{
  "n_layer": 8,
  "d_shared_expert": 128,
  "moe_layers": [0, 1, 2, 3, 4, 5, 6, 7],
  "router_score": "sigmoid",
  "routed_scale": 1.41,
  "shared_expert_gate": true,
  "n_head": 4,
  "norm": "rmsnorm",
  "schedule": "wsd",
  "train_tokens": 465400000
}
Below are experts of layer 2 (counted from 0) of a mixture-of-experts language model. Rows are named router (the router's row for the expert), gate (a neuron's input weights, with its number), up (a neuron's input weights, with its number) and show model dimensions 0-127. Each number is 128 + 32 x the weight over its row's rms, rounded and kept within 0 to 255. Numbers have three digits each.
After each expert's rows: a language model's description of what the expert responds to; "gets" lists some tokens that make up at least twice as much of what it gets as of all text. This comes from a sample of Wikipedia text that the model never trained on. Tokens count by the router's weight.

# expert 9
router:090151156134192119162150109103145143122118123173121123100093125107168144105149090093084072168190193131112148086110174184107106077138138136142160132120070140194130134082106105106087130159139091162091142133158171122090083113088099113127096121105121056108126088162087079076102080155178098131116168085141137155100098140119074099055138136106072161096107114173071129112132120095162104119100
gate5:142138119141152186146068116173162113098147146078107106100083089054121171093117149130091141098122110186119053104123170118107151088169118172155151142119118132132093131114125077167040092148115101112163100111146138137119089120141167081092121119151117106110087073076114097090181080156070110109135142192158137156140160178059108069109128141087092149125144155186099148136149096136119115142155
up5:189214082082139137131143113136143131057107146129133137112197128196111165084118103061167120129151130052120215121106106121147138082148139115149115152160141140149139088144129116171145095089118139165061134104113156161075137146132133174111132154101132164171112179189114123143081124101179131149175032126121150078109135138130139119132121146092190134149122101135151118074123131087157136127144
gate6:094100102121150107110145103109148157085125138127168101130141124123088121159144171104141132125118139103057114110075137147153083089171139102146084181126139118119161133150172099134140179105135087158162087116105083078044144090149085131077129124076127115139080154127054154090156117121184049204093125155148145112160140159091127146141111111158103135119155125201083174185145166103141186077119
up6:075040135171096128138138161114098123152143177169080095115200142181112140095133144177095106128148124054152176078198156138125127163056093075124118150129098146114136136114102163135091150138136145128166126123109130154177154101188142109168154122179111093185157169157142109145150140120119123164149115141150199191128114095097097096155105107109123091191114187154149138138119165166136090125098
gate7:079101163141092150092129143072128131159129148113126136106098164093111133148164083097121124088131179053095087120102070163168104131153144108076110092125153132144139167080132130144102151055092084080105144169144119157111111121178134133139182116103140145069126084148098181102116088065122127192191162112148165108134052196167093175157139114124120192122132161105108123111124103126120098086092
up7:137170097147148141115093132146143114105084132045183125121146177111126132150117093140111123124165038084151034134129072159152069145115147143157069117098178107152132082117135113158152134158129125089105138163114132056111125109159120165141121108102080171112131154126171080144150170136148127099055129117127068122100142126124211159117179079111118171102183122163093116157148172121107142159102
It responds to: Prepositions and linking words after verbs or commas, such as by, as, with, after, during, including, plus verbs like became, released.
gets: " by", " as", " with", " for", " at", " after"

# expert 13
router:090165091124133122116168160101124086133134158115129156078150133089174124070148082076071124166188128097115169093159190135093110064168151174157138095076080190201121087170166112089108118172114143092114142107114142140148097117080079113154139091125158131126125141072085097136141137104208104128113147113131136155122116136164129084100112069101160122103088098179096155167157160144148087151128
gate5:130130096176165152099165168060146146170150142155122150133089129117081052165184210102103073105133104051170189052120129114130093143191155146087045089150083193086117114149149146092122139135116138146142127129148118165144151109072101134126128103107105109116145118131105116151159115152122149085092151086097057121156160156148118135130083137102148167171091105180103121127132126109125120140151
up5:077142073163135135157135110128150132104162102080090122152110114117160124116166133111099157107090111035108165143127108101131097056169128111155068130140093189086136160160133072163115166113145145139092080123148098090141152135117133170079174188022052127106127146127135122134116140184167079115153105078129136172150155108125085153075168118148104140155135123162121133114102172160154170110092
gate6:148146143117111136128193159117078109094139093120148140148131163150112156054100092166116124120167163076117128218131125118047111105116077105150126126142128160128160093179127083164117164141089131099102139126048130132108098157096130086117140075127092203117102159106193128154145170132151111158130078103090095141151128098141131066144138150088141076192126139160144134131097167130130137219085
up6:065111124140152169095064164104132109143167079154106113098143142145164123157139081107180119149135168137140126107162102195128152173139136123133129128140174098127099091160095158121123136082100155126144147198109077123181183104185165107125092147100147149121172090128115088142157148085113063100183182129137131135111046154178082077136128090138089097120076091083109156097123151080073168113129
gate7:093154119151092148131106130123150165139169130097152167142155131122128125070123101141152131127121068103184069082194159072108150132176148100169176106159143128131112151116147157126155081061163081148101135076185129173194129149165111098130078130143142127081054104138126078045136075182178129113139132122090175091135092153122163181098133111139087089132168167123137103139124155136162132117088
up7:105127125160109163094137157127201149110096154082119203109174135100110129051131130105137132120185157110203113140155114091156159096073126107106129097120188101100144118136126123101151076118133119091124145089183195156116058153105060127113104140117143126102087139138134096103126079129145078125163104121081207065160136140141195120131095118134084135102158143123082105084136158106153182155097
It responds to: Prepositions such as of, in, on, from, for, during following a noun, as in one of, histology of, wrecked on.
gets: " of", " in", "-", " for", " on", " from"

# expert 7
router:089186120101117079112206118116191179140088121086132146126137100144170092124093130121103098171200158127075159069120133114113119075182122133145127085129115163122166138125119117101100148182181082142142125179168167137091147158110102158167070133066151135124120095114139107105191131104150133132161164129161113138143071121128143067106138135050108195123084089137098151106138144110154095187142
gate0:104203164121109163100104177128092091114155145113086153156092100169125151128158087167114155076114141136109099123152135158178132176182074129143104127159109159178125172117144099096142064109146133113080123158133162143179122137142029120152109121156152164141215223175188113135131158131160135120152115114122115143109096182128118112136104152131099149160137119185120107174202118128110122145173
up0:168160097093170178175136088117160130133109160140172163128137105090110097085090147106074117107087129124091175139122121156219069109130090133193135147138126118066114066123097105137112112129116166113135110116167121125129140143109132088105134112153189165055161092109124145183151101129137100093121179106102140130140143092132067164128182154078182112171182119192140168099130143114046127147146
gate1:109119096092106122135099164140097155139121086116117118100146144115128151138160121129112162149120147125127167093183121117164142067126036167111119098150162098173157148115165112160113142107078128154170122152138175087100103156222156133130188145090137172098158176143117144125112111135160075144134173103077108098141111052086088116133133151112174193130133143129117135054064055161098131103193
up1:081144172120115156131141144117146118152108058114187095109166130187091101095128188062140103167129099108125158162110154107174165092105168169135092115154151132115097154077076144085119116152113152116132110129084097125134113155141138139163182143106141197115115168088087168107091093155138057143078110089106112063137191158111139164092084101079103124108113078132146159078114075138120189163120
gate2:127094150163123128127167160144161118137132138145106150116118088109086119093161098084114117178147125081142139116131164104154178116105077146082147107122087125115182146143115148165122170165160099111090182147180133147120118100140128116113176150143179206203179101127073144149171095124183100144154110179172060176145190169161099072152087102131119165138087164163160184159174099134129134080106
up2:079104022120137130107150125114151127049078092069072099119135124129173162104151129090120089154134105152090122090161117142142171090146150136136167137131152135088076143097082098098122118144117121108143124138150154064144190124110151143094177135201166172095150171134155128128136132173120160036096107119161118174130091122153142111141104113158108132153167133127070089159212153132155138170124
It responds to: Final single letters or short pieces completing a word or name mid-spelling, like lostbel-t, biofil-m, Fro-g, alcoho-l.
gets: "e", "t", "n", "r", "l", "k"

# expert 29
router:058155141162175128101176111110164143122132109119111126130168100054150097105138145144086137169123193083099074104167139146138130042140161186117165128169099133171131122116117115115111140182112073127084086169101125153138087133120124191148094113108187071105113170101112118069156075090116083181141157091111130114143071146141120096148138085104131166112101081127106142160087181118168124125176
gate1:155162166132130139096108140091128156166171166079150102137074090080115135074121101153149126118147202144157078099117066114162140149129116105069089124160084188144113116191115048118087130133131099134077143130142164159148151073137132126117133147060172143111134164120084097079085109137131140153178162118130168131158091128124173142099075158180065151147146091127141100212130127167156130105140
up1:078139105186177122141075089176126130114165085146123099105181134090071139159164132107096143171134076097124078134151180107137154116162154119114147121102158092100129144142142182119089148085184152188145178130112145169161092098088157147171093085160108070145164149137138163183137104114147114088110092115095116194076181157147115126141141101071194161094097144125128139121176101100178141167129
gate2:103171119165141086095199101145162152138146140140128110092200148175155156084134131149110132088104156104098133158126156146134059152082154118070119150128106156115188119066090118141118114149124146089097161144140111147139090087143150158141123115100196115096154141106170100150144139182164052106159138133154128143143187122111169091084084158198185079120110155149101123107134119080142117046186
up2:129121186151129137130102129113158169144115137132149155135130160138141096162130136149115183167079127084148169086150132160091066134108126131086176101063076102127166063210136076117143113158142127066144118088104105075214071155142137133142145089137078076100131138129128165138116110156154142137105127134102144186113177143076158108130113103162150057055136082143142140060088150145105134114137
gate3:137087106130134089140147138126140124103166145113127114102179071113110123094156152156133155121113137099137178142205079202052135085058165080138154120140125109150124120099156140147071122121086127137162200100151124132127098137161114138183071129111108173161117096056155175078189155138164153169102149106064099176125120094130106113131123128142116146094098141195149127140142110165156179176074
up3:147149130089160163186160141060163104089171142136096161107135133148158140144184152082171112116109160104146185117139120192076105115124097118100105138151103111167112132152151098157136111131175069086168165152195143057184053161140102126137119114143139138142116102086151121121082136128085176128194104170090087187112145126086037099143155098108184115094134155131128159159144138117105125118113
It responds to: Periods ending sentences or initials, plus some commas, question marks and exclamation marks, often before a paragraph break or next sentence.
gets: ".", ",", "\n\n", " that", "\"", "$"

# expert 24
router:127163101124114119121122095099175229116116103115194133153128098078171092057121107123019096136150088103113136088144127183097094088143119118150105120138074137155126147114118127058124119173110118112120165158086151137101122141116137114144062123126145108111132122062118117047171144129176086168130184145122125139087133104164108048113149134114169099184129128127135131151082135158167087127132
gate0:141142112075094080155097164113147175073164131084132106125054086152116093134111097181117157168174109128081135107145101187123082107136073136133112132096115109189081112094138137103171163142084154152204154153078099101119090122119162124054140127113124114086132146202133123121116165092143172168120154160125136107107110119159123096095150094203151086125133138150109147114081149137171133040139
up0:116123121160186147112128180111160158155092173104209123137135118101083201112088110164154132145145069123144161104106145135126121087102121131122089147118150182142101118072139107112104152138194064141183140118133077114133064154120111122133174187160119141075142129133100089082108168127160109158066093086120145135172080141095184105103115131128112170147159120104132107128173137183078090048098
gate1:104179163144086160109072151117102152106135103101122064065149103080137135086107153104090174069155154117124124105158113143071191136136113127143056115133121087190193111092127120106162095158133181175134145155118066131149085155100105147128164088073129122097145146106155171151120093155044107155093132155097156072162104148105074131119147114099145118086188131101098130076092122104121131143140
up1:105098136089153235109175118120111138097126126146136187141140161161140126167150146138108160193089087170120168150132159139096132094127113127142107118177132143123135141132095122139093105130123130197097120129096166089222115127154127121097067121114148118162191137152062086118090141070042084070114163171086117144160157113173172149133132164117083143114136152100100159145142159141186102157121
gate2:057148158185055139116122157108131106122172126105105073151141086125169118059138143125197105197150177089142058116120089112167132110067108120120149063162080135156069117141121119148120177119107074137176121153144151137115106156104115104117103173138162081131135078117081118116121149128169159168114101134166133173103187144140145162101121167114152166101102145111148077109172093126110061106140
up2:163105120105145070133157101133149096102138148068115174071162153105113105143090135088146082065117059126154090086150098105109112118182076157146157189126138197104146149149106104096069088136123151137114150113148091152076140147164143163107170160148128100178170116114161127112124156081126111123128138098039126142101095124156133162126155124137091162171155125110108095115156080217169132192093
It responds to: Final syllables finishing longer words or name parts, such as ile in Meanwhile, ance, cy in cryptocurrency, ville, Reserve.
gets: "y", "al", "ce", "th", "ing", "ne"

# expert 11
router:082147194135133140160149145089184160122111147163146163116114144134153098062120092077101138123176152134110091103165178106098100104150166155178140114084077145171142113038113100084136150152138144134162117147108156150090129180082095146153109106086136127098139138154105050076117102122174110130139194135108107124134083120171088076141165141092126177153105129161106149195091129184175136170103
gate5:124166133117108156136107077139090163131127111098215159116172130157106133130160129064058159151082114147128084121098161117118064185195137103177152145151112149136101150132144154127156129157192132140154080107139091099103136178129102191138145053128183064163159148143113084074127106129120133070113128145163116122156103163133138134074114158129149174101112135137087133142139118132137077067206
up5:147161126120122136154187136138113127167114107098080186126109157050130143148156143124161092180079128087136157136171162100116148094108134160194157062100165149120156125140135133142176106091086122173081150113087182114123145168154118137128135163198169142183095146114117136140147149111075129152110170133105041147135137131141141114128137174076106170142170185133112133164137092151081068217129
gate6:110114167132101132171165173107131130106131109130117104125068195130082112104194084136202120080142145075070136099145161138121160048190144150141086097144141127175095141166104094133186145108133122095096202125095181154083099129107089102160186144132121191174134131121145113143129202152160081160172131139114155148143128129134124105167125108132095166137125176175180135159122087146142167142121
up6:022170115113127108168116103133161177078112141141110086113102167154165140119158139089105179139112118167079138164142098152144123066129187129116095156111111144105089089079121195142129093137171103120145153135096085136128118078095126163079102093183175106128177138164143119156162089158152144139100133095119129086085142158125134129126132159181109152076080135080129112150209065129164105074145
gate7:048171167158090137135102124162146083122162126174117105118145135111158105130109064091124181202101161108115169088179190138074088151119134155125138103159133109156127103126144097110110173119091137106155116163070119129116144120166186107075139093049125175078117106081182130131137108091124191128139125159128144143162084134131088117133086133138103112181164114143128194106155175083138132150195
up7:150102105123171176069107125160078079185147106124073129114131149113139128125152141157094158132154077122172138121138093073145173175100126144109085164128152097107121061164146132160115130113116167189146070166130130129111089106145159124196168048095182090121162079144154120127156128134120153134137167104165118131132152120114037106071191123108153108160094119084061145117139125162146122170175
It responds to: En dashes in year and score ranges such as 1988–89 and 7–5, plus colons and hyphens in career lists and statistics.
gets: "–", ":", "-", " the", " –", "|"

# expert 23
router:111201151163191114144130106098157167103095111118131133104098084123172138124105106082092122116178151201128106126221140120129103093166111124178138047152069161155134161122157101094139143136133133111106082141125177178088139113087064178146103106104152060134150102101080089124137114106162051097121176108082118143153104058115075091115137118118126124168105091141100125135099122125156135140122
gate5:114122155137133129125182138096136169101187140095137087100126154177096078068160093148067154131126150151146152056138124093165109086096133174096138116105123144129183138064169159179194111136162212134083133108114150076152151060183103145127108114113139107083126100132091078121146119135099075106153157137143133089206149130111172105158136175124085102134150150140158121169123163184100131140096
up5:093189103116131104135161125158079141162109129157106193136146141167137151157136089168140061085117204125088108177071120131110163161150166152167127153082178075142141143167116138127160150159112130161123058169148096087106138091089168087152121115176143097196117097152128158129147137125141107191101175114158126166176191170124114118159128108172134154108104147166132131144134044190110134122135
gate6:080109139055102124121100119144132167048125141147152103155172120128115120162111118152130133137176147225132113120199141125187169157100100083168120101099117127186140104136116160136134129133091157187106146134140079158176114111129139153123170141136149068160096144116167070112122161052130180127183117117069119124141113072112157132134124108078066199127166114125127150121202112089136125104126
up6:135101127088108117119197189141130094164158130127132168120155092104115093194112175136076126129105136125100089142160144124138129137172085076088120120177042117131142120080144154155188129157128116101121179167139145149124176133121142113065138111124141133111095098091174092107106226123084162107130083060088127115081151159136158110131138206128146108175114132108134109114193186170149127155159
gate7:077129131161118173096119094140147117134164170067174158158112073112141096088056105117155131137114156130108139173103128157152116079149101099136125153130113138180149107113153136051193075108112139094106140141182174071114105135171177133117115179059214109123117121097081092134187084139084074140115129129121147078169108137145140105120145119146182125083133085052096117125119164111118155142137
up7:154154122208150152153134106155138119116135057122142159135091151186138121195145085108152138166202063142140123183108129170061085106105107178152115142127114154127131172127153159125136133172082120163055098081134116108146097073146193117170146110119140145143170079104070107103086160076161155125103123132099168147119045137129185092100122113098105140129172154149141117159113127091105145115146
It responds to: Opening parentheses, quotes, slashes, braces and some table pipes that start a parenthetical or new cell, such as (1880), (as its, {.
gets: " (", " |", " \"", "/", "{", " –"

# expert 0
router:078173077101112126172135104105137145112116114157137107136124110100172183096133100139098115146149178059090163079139176142136135127145120133142090078112109095148136118087150088022106142123122093147095163132110152136120155144108136157160078116140179039114166164102136079075151141092205122170148211135149144157117073131139103131107131083101122147105120129176164128119130075176174138165108
gate0:120174129090143177101127071118161109103031169074080129133151111070143161170124128148121066145115118106107121105150095126131101126118107114144081097082093091145142113115146126135100154143056100097125099098079119070146150126183142157155154117157120059132148114131090117120213122114104081073126110156137158146126147093108163126148160116101109178130117100110191098088161072101142192196115
up0:147106142172095095139173114093082124140101153196122129109044135164154065134116189085100157085121132125100133081148175161163110124141137170098189153174135091112089159136116179155156090124128151112152065126195129162151119122098086163107086152129154134112174197171160132150150211126138104149179127123053132124142147105126118147095170136118172076122159100120131152123182122163117121128092
gate1:132126140096167149151153092126147178067166193108098102086108064151106122170199174144113186184141066137094159136133091159092184169114167100140106089107140119031142127112110142102138124159097143134072100149128177107125096117108135128079072101131167079165173145176131101168139121152211131126097097117117090119158120100116092124137108136146110185083136144179151132133100122110146140127093
up1:102142185170160137144128118114117175157134189157076096117117160112114124122056145140167146113162104118095083071088134161129080101080166151091115163169098115159106029138116109168144096135169155113176168128158132126107140122121178137152175131107122108154086109059105139166119140150112095114137116082168124135123137096194211121142123118176060097134122111106155184055094155145122098129114
gate2:095147158149159148160048080116164150137096106124154118154140095101143105138124083099190141148115135136089126103077118107166097145167092091113100127043086134127157118086066142099167125144165133109098089110070152147101116134147102089102051121143109134137121134096084099180129163154137084085181110171159132081177174096123142125136173111115095132028148116146109098089136158166136064120143
up2:166137050112104142136177120152152123187181140143118164123114138124164112168132143123094114064131163181103165093118118211114129108154165118092178156170146135178171160153124130118136162201134135141135105107133131093173132140170135124102158154171186116152106119175141199117106140194128199115137123117085149124180118134146141102068149145109173134145142135108138124143124213102198169157085
It responds to: Word-final inflections like -ed, -ing, -ly, plus adverbs and adjectives after was/is, such as depolarized, mainly, known, fourth.
gets: "ed", "ing", "d", "ly", "ted", "ated"

# expert 25
router:100164161137106108154215172109187181123156084162110091100123118074136135096118123132113100136192089138085129106176173149160126065185096156101119087124110141120127103137095105075158103171120081088129068129098147138121150139100103139141101088109114091126181114113090040116130129117151115135123148131163113177128117146159114087119146113135189141180028089199114111132144125118147129174117
gate0:136139103182135140205091125161124164108153103138185073061136142097126135085111164124137180109140084133120128148165094148147145104126156142122157130086096140078184118145075121116193124088143115127092149155122172171121092150106128163161102059111120115095150145130177027105116087137089116082140074091144105073117103161128179102115137094109202146087146129126126087137159072099130118106180
up0:138135125161108126097098125135203159138135117182174072193112138110159098115121162161115186093141132133149204130088095135125067147132175108118139142101126125049197118145104064156125164093087092078115147117166125124110098143112099112184111065113057115094105148118153111093076094128156115091158162095181133089164124144156130181095127102087112070150110135075128106146097124126097081124112
gate1:114100143090196066155121140135175087118153091108151105133120084161137123082109088156181108156129175154142128112158041115093135083160127134203141088122168157132113149147131118124083105119038092121122134077132122119073096167141110153140084112167085072122137122141073120120185126100118157136113120102141147093088161099125083155107169153186094079149140153082122102067169153118155141154181
up1:102162100122149129127098158106136112058166092073166095198156101143098187064151115114125101149120130111112113157054112125140153148143131125146140117118126163122123154117120151110126187166076128069076133116103155112131132132131112159058107088064084144088167139137084136185174076190148161126129140160128144163130105196079190134121140175050119107120187130133146163144144121111088176109115
gate2:101122101114150169105081160117076145068138119157101163114121136091108064120106149128098080149129168139179128136137118149129177161143118152080146114119082142115147099129189124136162046114123138080211145144123192168116131167079152141148087131138113116154116091163087135099173085121161102119129038109128075174123095152095122099198138125105116135104157198128148111060131151151088089123092
up2:153176091118111109152121095117170089173115098123162164166109123157110102139107158102162109140089063090100132091098096099143161128138123149141177137098079130122105133148161109092156104110178193127097101092103070105200166112187080137139104175121184152062147103153171111165151179182116103054134118173150142153110131142124104101130117149142167135155113066127074142125114103070133213129137
It responds to: To after verbs and prepositions or particles following verbs, like mobilized to, modified to, out, up, over, plus sentence-initial In, According.
gets: " to", " on", " in", " out", " up", " over"

# expert 3
router:118162126115142065173178071157146157154127127130130202128089126134146083080106108092110102139162144131093119077150123123134114134125092155183114146118120103209106155040171101093092173134117095134095122131094115153105146110062105124118105112120154096086117122102089092124114100077224055121153115108136083131102082097183146106151195124091169146132131137188144160143132086089150141127129
gate1:109106094113131097123151105146144154078125159178059120039143061144073106127148122119143209110114117108131105097128069153079134122071148125162124133107112095101163099097118140090087117106157106093139157122147160129050133120145122134162119118165059099157113153108137097101070113133115184125149150159135139086116166067133118103134107186166101138172170143166137108220127181139149096161091
up1:166152085107135072136147182141149085144111105177100132063115169127071182131129134097089139142199178120163119133136101157092138119129108144108194138097101141115115097123175147148131111138148133103148129117168123133113123128164178120139166193161133189146125095116132155155136097141168138092166138139177085153119114104179160155170196125068129131150047134147112139138101201163082068131046
gate2:131107166146105148075150144115096116158119117086104144168169127089087030082149132141161161108093141187151088165150099106078145136147143125126127152133128048173160073160173083147131109152161136129087167175195142135153089123104085090127102172069110019169131145166094106154122138166105146106123175138112133142091176129093148113169150085094098144113120152154152118110128125133175133101111
up2:189100178101146119164080124120094131191164092111093176145094099122155085095135097128132154201135148136131116134106133094134121068187176053093071178181113117077133123128138130120099128146146123083119208103182097165154161143115101155122104130124196134122091089131145155101112117142106144100154152130062179085095117169162119158080151126108167121155111149176142082113175108094157143168142
gate3:131175134117092086100086153100156084109085103171112153130154145189123114124102140133124152163124147171165140114154166128128088122114082073182122138178124106184130140044173107147128103094118092139133163182096145128135125065149153074123051131093151124146102116110152152161137121206170170105137151165153095183166107146089170083170128148158080125124179159103082090130138160061154150107105
up3:145135139083121124192139123100150211213107155110138103131105157106081095088165125168199094101158091065147131127074163142142118098124104108071122102109150146148107181135140109123087141155137134116120128127148114155131117146126112151149139152123135169136168129149112121186113074131183129177115146136098108188174129146168155145083060137100196076056155167186167097160156128114143182156146
It responds to: Articles and possessive determiners starting noun phrases, usually after prepositions, such as the, a, his, its, their.
gets: " the", " a", " The", " his", " an", "The"

# expert 12
router:034175145109121119078131147036115150098114076104152101131112124133119126083118108167117127109157136123092109105156186158121074093157096100155104087128071134162114098121110098054131165141134105103122102107140164202130126157138146134198102107124124114127084122110094128106104087083166132132138172111131116138108133100121136074106175074139101195139085147203100094213109135104160136130168
gate0:062109099146172105144172148177075158126165113105106113136181106061077161104151098187155132156155158143093111109109123140088122120080078158140094125088186120123148163154111116106086169138094127077108168174088127103127145186065131127150121093153100072128110130156136107136130137078115116182192124163126137094178161150108083143126148151108114108113152074114177085145164173115168213120127
up0:114113096111111091112110088111124135118155119179112193104076123146072131127132151071120115114070098138117167156100070146143114139105161124133162128068134128150097157061161168107119150101081142078147143141031083155093107110075167144110113094091129133072124123147144115187081153086087116157150100132119113164143149120102176178103179077178157161152191095088119136126145093101188119170138
gate1:094120146141125131121128109094115104134111101124175123179153138138108119107130119160172121138148188128066110074142155118110097097070139115112152104114097090153117136140131122111209082078134165116181148108136113115235184090136127122140161105154175064145120133180172052138080136075104132141112166136104155144161209122116101205079152111143159187094128146127110091155103086120155149098143
up1:186149113090117164122143140117134092060124156124186144160130093133131152120143179180105132114153195188158116103065115093116115136080166143103127146139114088145160136138122188164106116141121156088175094129163157158160149085094140141062055188169173110140152140154101129108103168119094129126109171096134123143193190101091100134141152042185164081142164142104159120120080135145128111139093
gate2:126087116096148101164141144183104154123106136102121107090112100143185094174102122140149110181107162172204139148115164137084132150135124176113112165095168119133143099077147138146076139136114140121134132078202126105163095067111145149109097150063093129211145137098077125070116148182096159150121103135136127101088121108186083155156185145167120121147143161155192164144179126114200157131087
up2:132110117097151090159136119156122148141105153124154144153088139125154143153158096132114123161159096023128077132111080142143084125134134096119109141111169169152153167118085115147121168167136100034141114163164034076149102130083104090182120040154141169113118196112182099099176145150116137128112136093157175127133079122077118158145128162074112128102158151135163152136093109139114085116076
It responds to: Plural -s endings and common head nouns ending a noun phrase, such as recordings, years, time, species, households.
gets: "s", "es", "ers", " years", "ation", " time"

# expert 18
router:041143122105141111154165115083183134151099085114134147098179105123183185061111105117115105150172129097123127086180150159105081127130166118133162113096095137153144145121174109103110139179087115139089081131143185174089144150124164121103028110067125129059104108086116085112116149080145086097142132103103085159104094114130097069156177104124135120180120133149118082145083162129148127097140
gate0:117109106150109151128095118142148110195083107124148109129086184208185081128125142135102164062173105125126120066082069122041112128129156073124151136146088092131112145112093119173094132125090124124126124174031099107137121097142106190076140135052119118034179122117115112116154117110105121111115144137177091133108144096172105147128117121122126111103167134183113104148101111115134113180136
up0:131132131106141140149142143098114141104087114137167112130113158058093122182098116110165112176140171184093074119077139100160114111143154140149087098099091146157076088140210116158126095090092130147119136109091111158152103146092145087123114137164090094110087148058056190162200154086131176099110120133119200098139192090149142120127105207117113108121140151131141166167107098122136165092095
gate1:099116165092144116142131159120224129129083147082079133111143079161163157102039094103112053150134095079128154155147173161115082160146111145129079140077124108158112126124070148096164136152129089118126101107126123152126181157119105081063159119145123101063153154126133120103084172177169104152142146138089109089090111210148096119188116157167083116127152104117109123153159164133152105116164
up1:090089117121184144137128155185148176132166127115128145157135140132108085179097130134147143152134133160079119157147156150059208146087104132141107070096083120159078106134140073150130210123138109108105143207184165087135099085103119148120110125104103165174137127197141109131058073102127117114142112080133122114168065120107136176128178152137139118109052116099134112119157144167097110179113
gate2:093086103124106156129108144050185166140092079127151127115184139143133102132084155169147135127141216109185102129168135145148161096160151190142160156105048158116120113156149140151120093124074115123098167094106154088136122103119147132115083145087117158138094115080185090127039163137089114138100119111102114135151090135084152131085097131137081153147167130089086096175084109161095176099172
up2:184112128077083091121093156139152077123180110122099180129103139172137092073179119091100094091162126090094134086128129125148135150126041087118140182108066156140114128154127171192107109155106154189111120134083120099161096133135153090111132154142116142173143121137106081126175169122151140157143138109134148196120119096160155100143078108080141136087132134120110114144071101207088115127220
It responds to: Country, city and region names and nationality endings, such as India, London, York, States, Singapore-an, Serbia-n.
gets: "a", "an", "h", "n", "on", "ton"

# expert 14
router:118131114108085055109103134081192176149146146126182145087125090125166167121172132130088126158134167121098109078175161112131111114101135128134146098167110117127149154096087125106155106175120084150113121183096209230135122141078150113125127113081166070114135118104117103108166097117124063076097130105160107116155099115146098111114157071157112165180096166201088178145145130096173139143141
gate1:146114101155088121101095135098153206152099095158119195143162111093084079153067129102131090140097142116083110173135130149161071141142130203123134113146147091114072165141110154122170142132047176146162150161114097094117137118122114143123109128117151093111142156086108033098090111140118071147226080119117134154093147112085127124168084126172101163134107179154106111124167141174151125147125
up1:097104112136104096103121159175115102164103241146137117139148081154087160109144115110124205098107168148165155121093163139100136191118139099079149143180108104155147080132149166104162160102131115080148174133166142150166166154125146139157075144129182085136114126156103151074103148142213168110147149150111177115162142107138093148133147082170099099132147171147203147110071172094120126099119
gate2:122119123114081140120164121104204122141103153157084148162105102174120117122085129107195107182143191100136158131093211152099123146100107124126153172084154164163144109154131085117094161110171109092140102154169217120120111144089116125134155105147137130150151148201196137078199110128114100140165107103143126111130115124127123150172145116096081115203108140111084112108060176145143071093096
up2:121086115106108151103112146140167140130148136103158134099108133147127153111195110153132129080153188124160096173138203192071128126108127112144180205117129136149148172096173129169100109173179139125147125161125153148082145113142101183140182117081154151106095134157169117075185106171115123157128094176159078168155127088108091112108086138110112129136152096069114144131095086155172213173082
gate3:168201095118161112104106181092130125171150133123105167128110117084136095061148087074157100157145114127158100127153112100147092088093120146173069132122138084213091091124114077068117109115131119121091158129090164180119115132113164158149170132177117100098143149151171140128122157189142091145122144089112107119124183131079109095166143150212145098092099135168118105051096189110122159111122
up3:094068149109099130133172093168160151124083084101068116122164129107071109141152101164109135141084086189188077101115167129174119165174147087142152121130122157068152115127127109139122117090157142064140115106117117195137126160122077144109083116094233137148155131101113119105112096129135147138136101182160176189133101147162117175097126118130145155107177119073117196148155059151120145110120
It responds to: Common function words in running prose, mainly was, is, that, he, were, also, which, typically after a comma, pronoun or relative.
gets: " was", " is", " that", " he", " were", " are"

# expert 5
router:117150163104127118111149112054130184087108116156154098097130090118149122077094096073089134094149140101100118118158174135123071117183172146173138086083063088157158130052101118079120136121111086113158083162118157118103111146054160150148107123098120125101125118151113084104150081134163079119161208107127110111126076122200064061089151116073156159121142142136131150129124129097164134157127
gate5:116157067103144143129082173123156101144065135088111077144134156129099173119146169049163115073119074149093136152100202131107132160111124118096121099112104168174147077150127102099109173130109184157126075164106159168152136140101145130140126086162147149086125149075127089077150096137193140126121137066168101114068176111146133132182171077148091196103113156151137164109124089091139127109107
up5:156144065153119103182142119125126083143054079149077195112129134151208153134151116164143127131117174133111122129109167160170125131146155151048143153120139129213149118114088100124134115113111129058157119156108130089110149151132129133064121134149052145081135174151112073149149132071152114148125093111105139148093069105058122155091107118116138101145103088133103155135072076103107137063101
gate6:122154141133141156188119168088158123119098146131142118208135109169175161144132127065106201189106122107118132154164131158133135130122174133122143170106059152109204122096089139123082116142150093162107108151086144155133100152138167149143149089156101165102152145180151125169214127092186142155154097094128120125133129150124056129179101115139097168172140070151160198097129115120166151187155
up6:078063140134102108068130133183084150114122136098122128070109140104138117107155083139115106081160164132163093117161127157130074145109136092081126134118139093152110122149129149184121144136155160112110148083182154076153135111115084123122160128134148109119082117071130082095141121120087176133128146178157163119132059121083154192136119160205090130050114132113104064072121136189178139156053
gate7:054249146119154145093084126121164093141123153117115075161128079146107098104096113082126156075118137108089158186148118074096142097171151155169126128108096152129094151114173144082116156120198142149156095090142127102106126155102155181129112157069105111087130126111100132165177087126102095128152183069165143126125131149161097097074152129122099141134088103083088068117161111168137160127146
up7:173033164168134105134150123117105128085144120116118170141126161087090124116180081134078123182140125166168121088111139183197169132155122124121146172104141104095131122080115134125143153175136141144107122126094149205177095101146100146178152043116182132146110113159144140087052168176115114150171149170133113110149106139116103153116106101141134130133154127171177139166100167115143036131173
It responds to: Colons and line-start hyphens in infobox-style field lists, plus degree and minute marks in coordinates, such as "Phylum:", "- Population".
gets: ":", "-", "°", ";", "′", " •"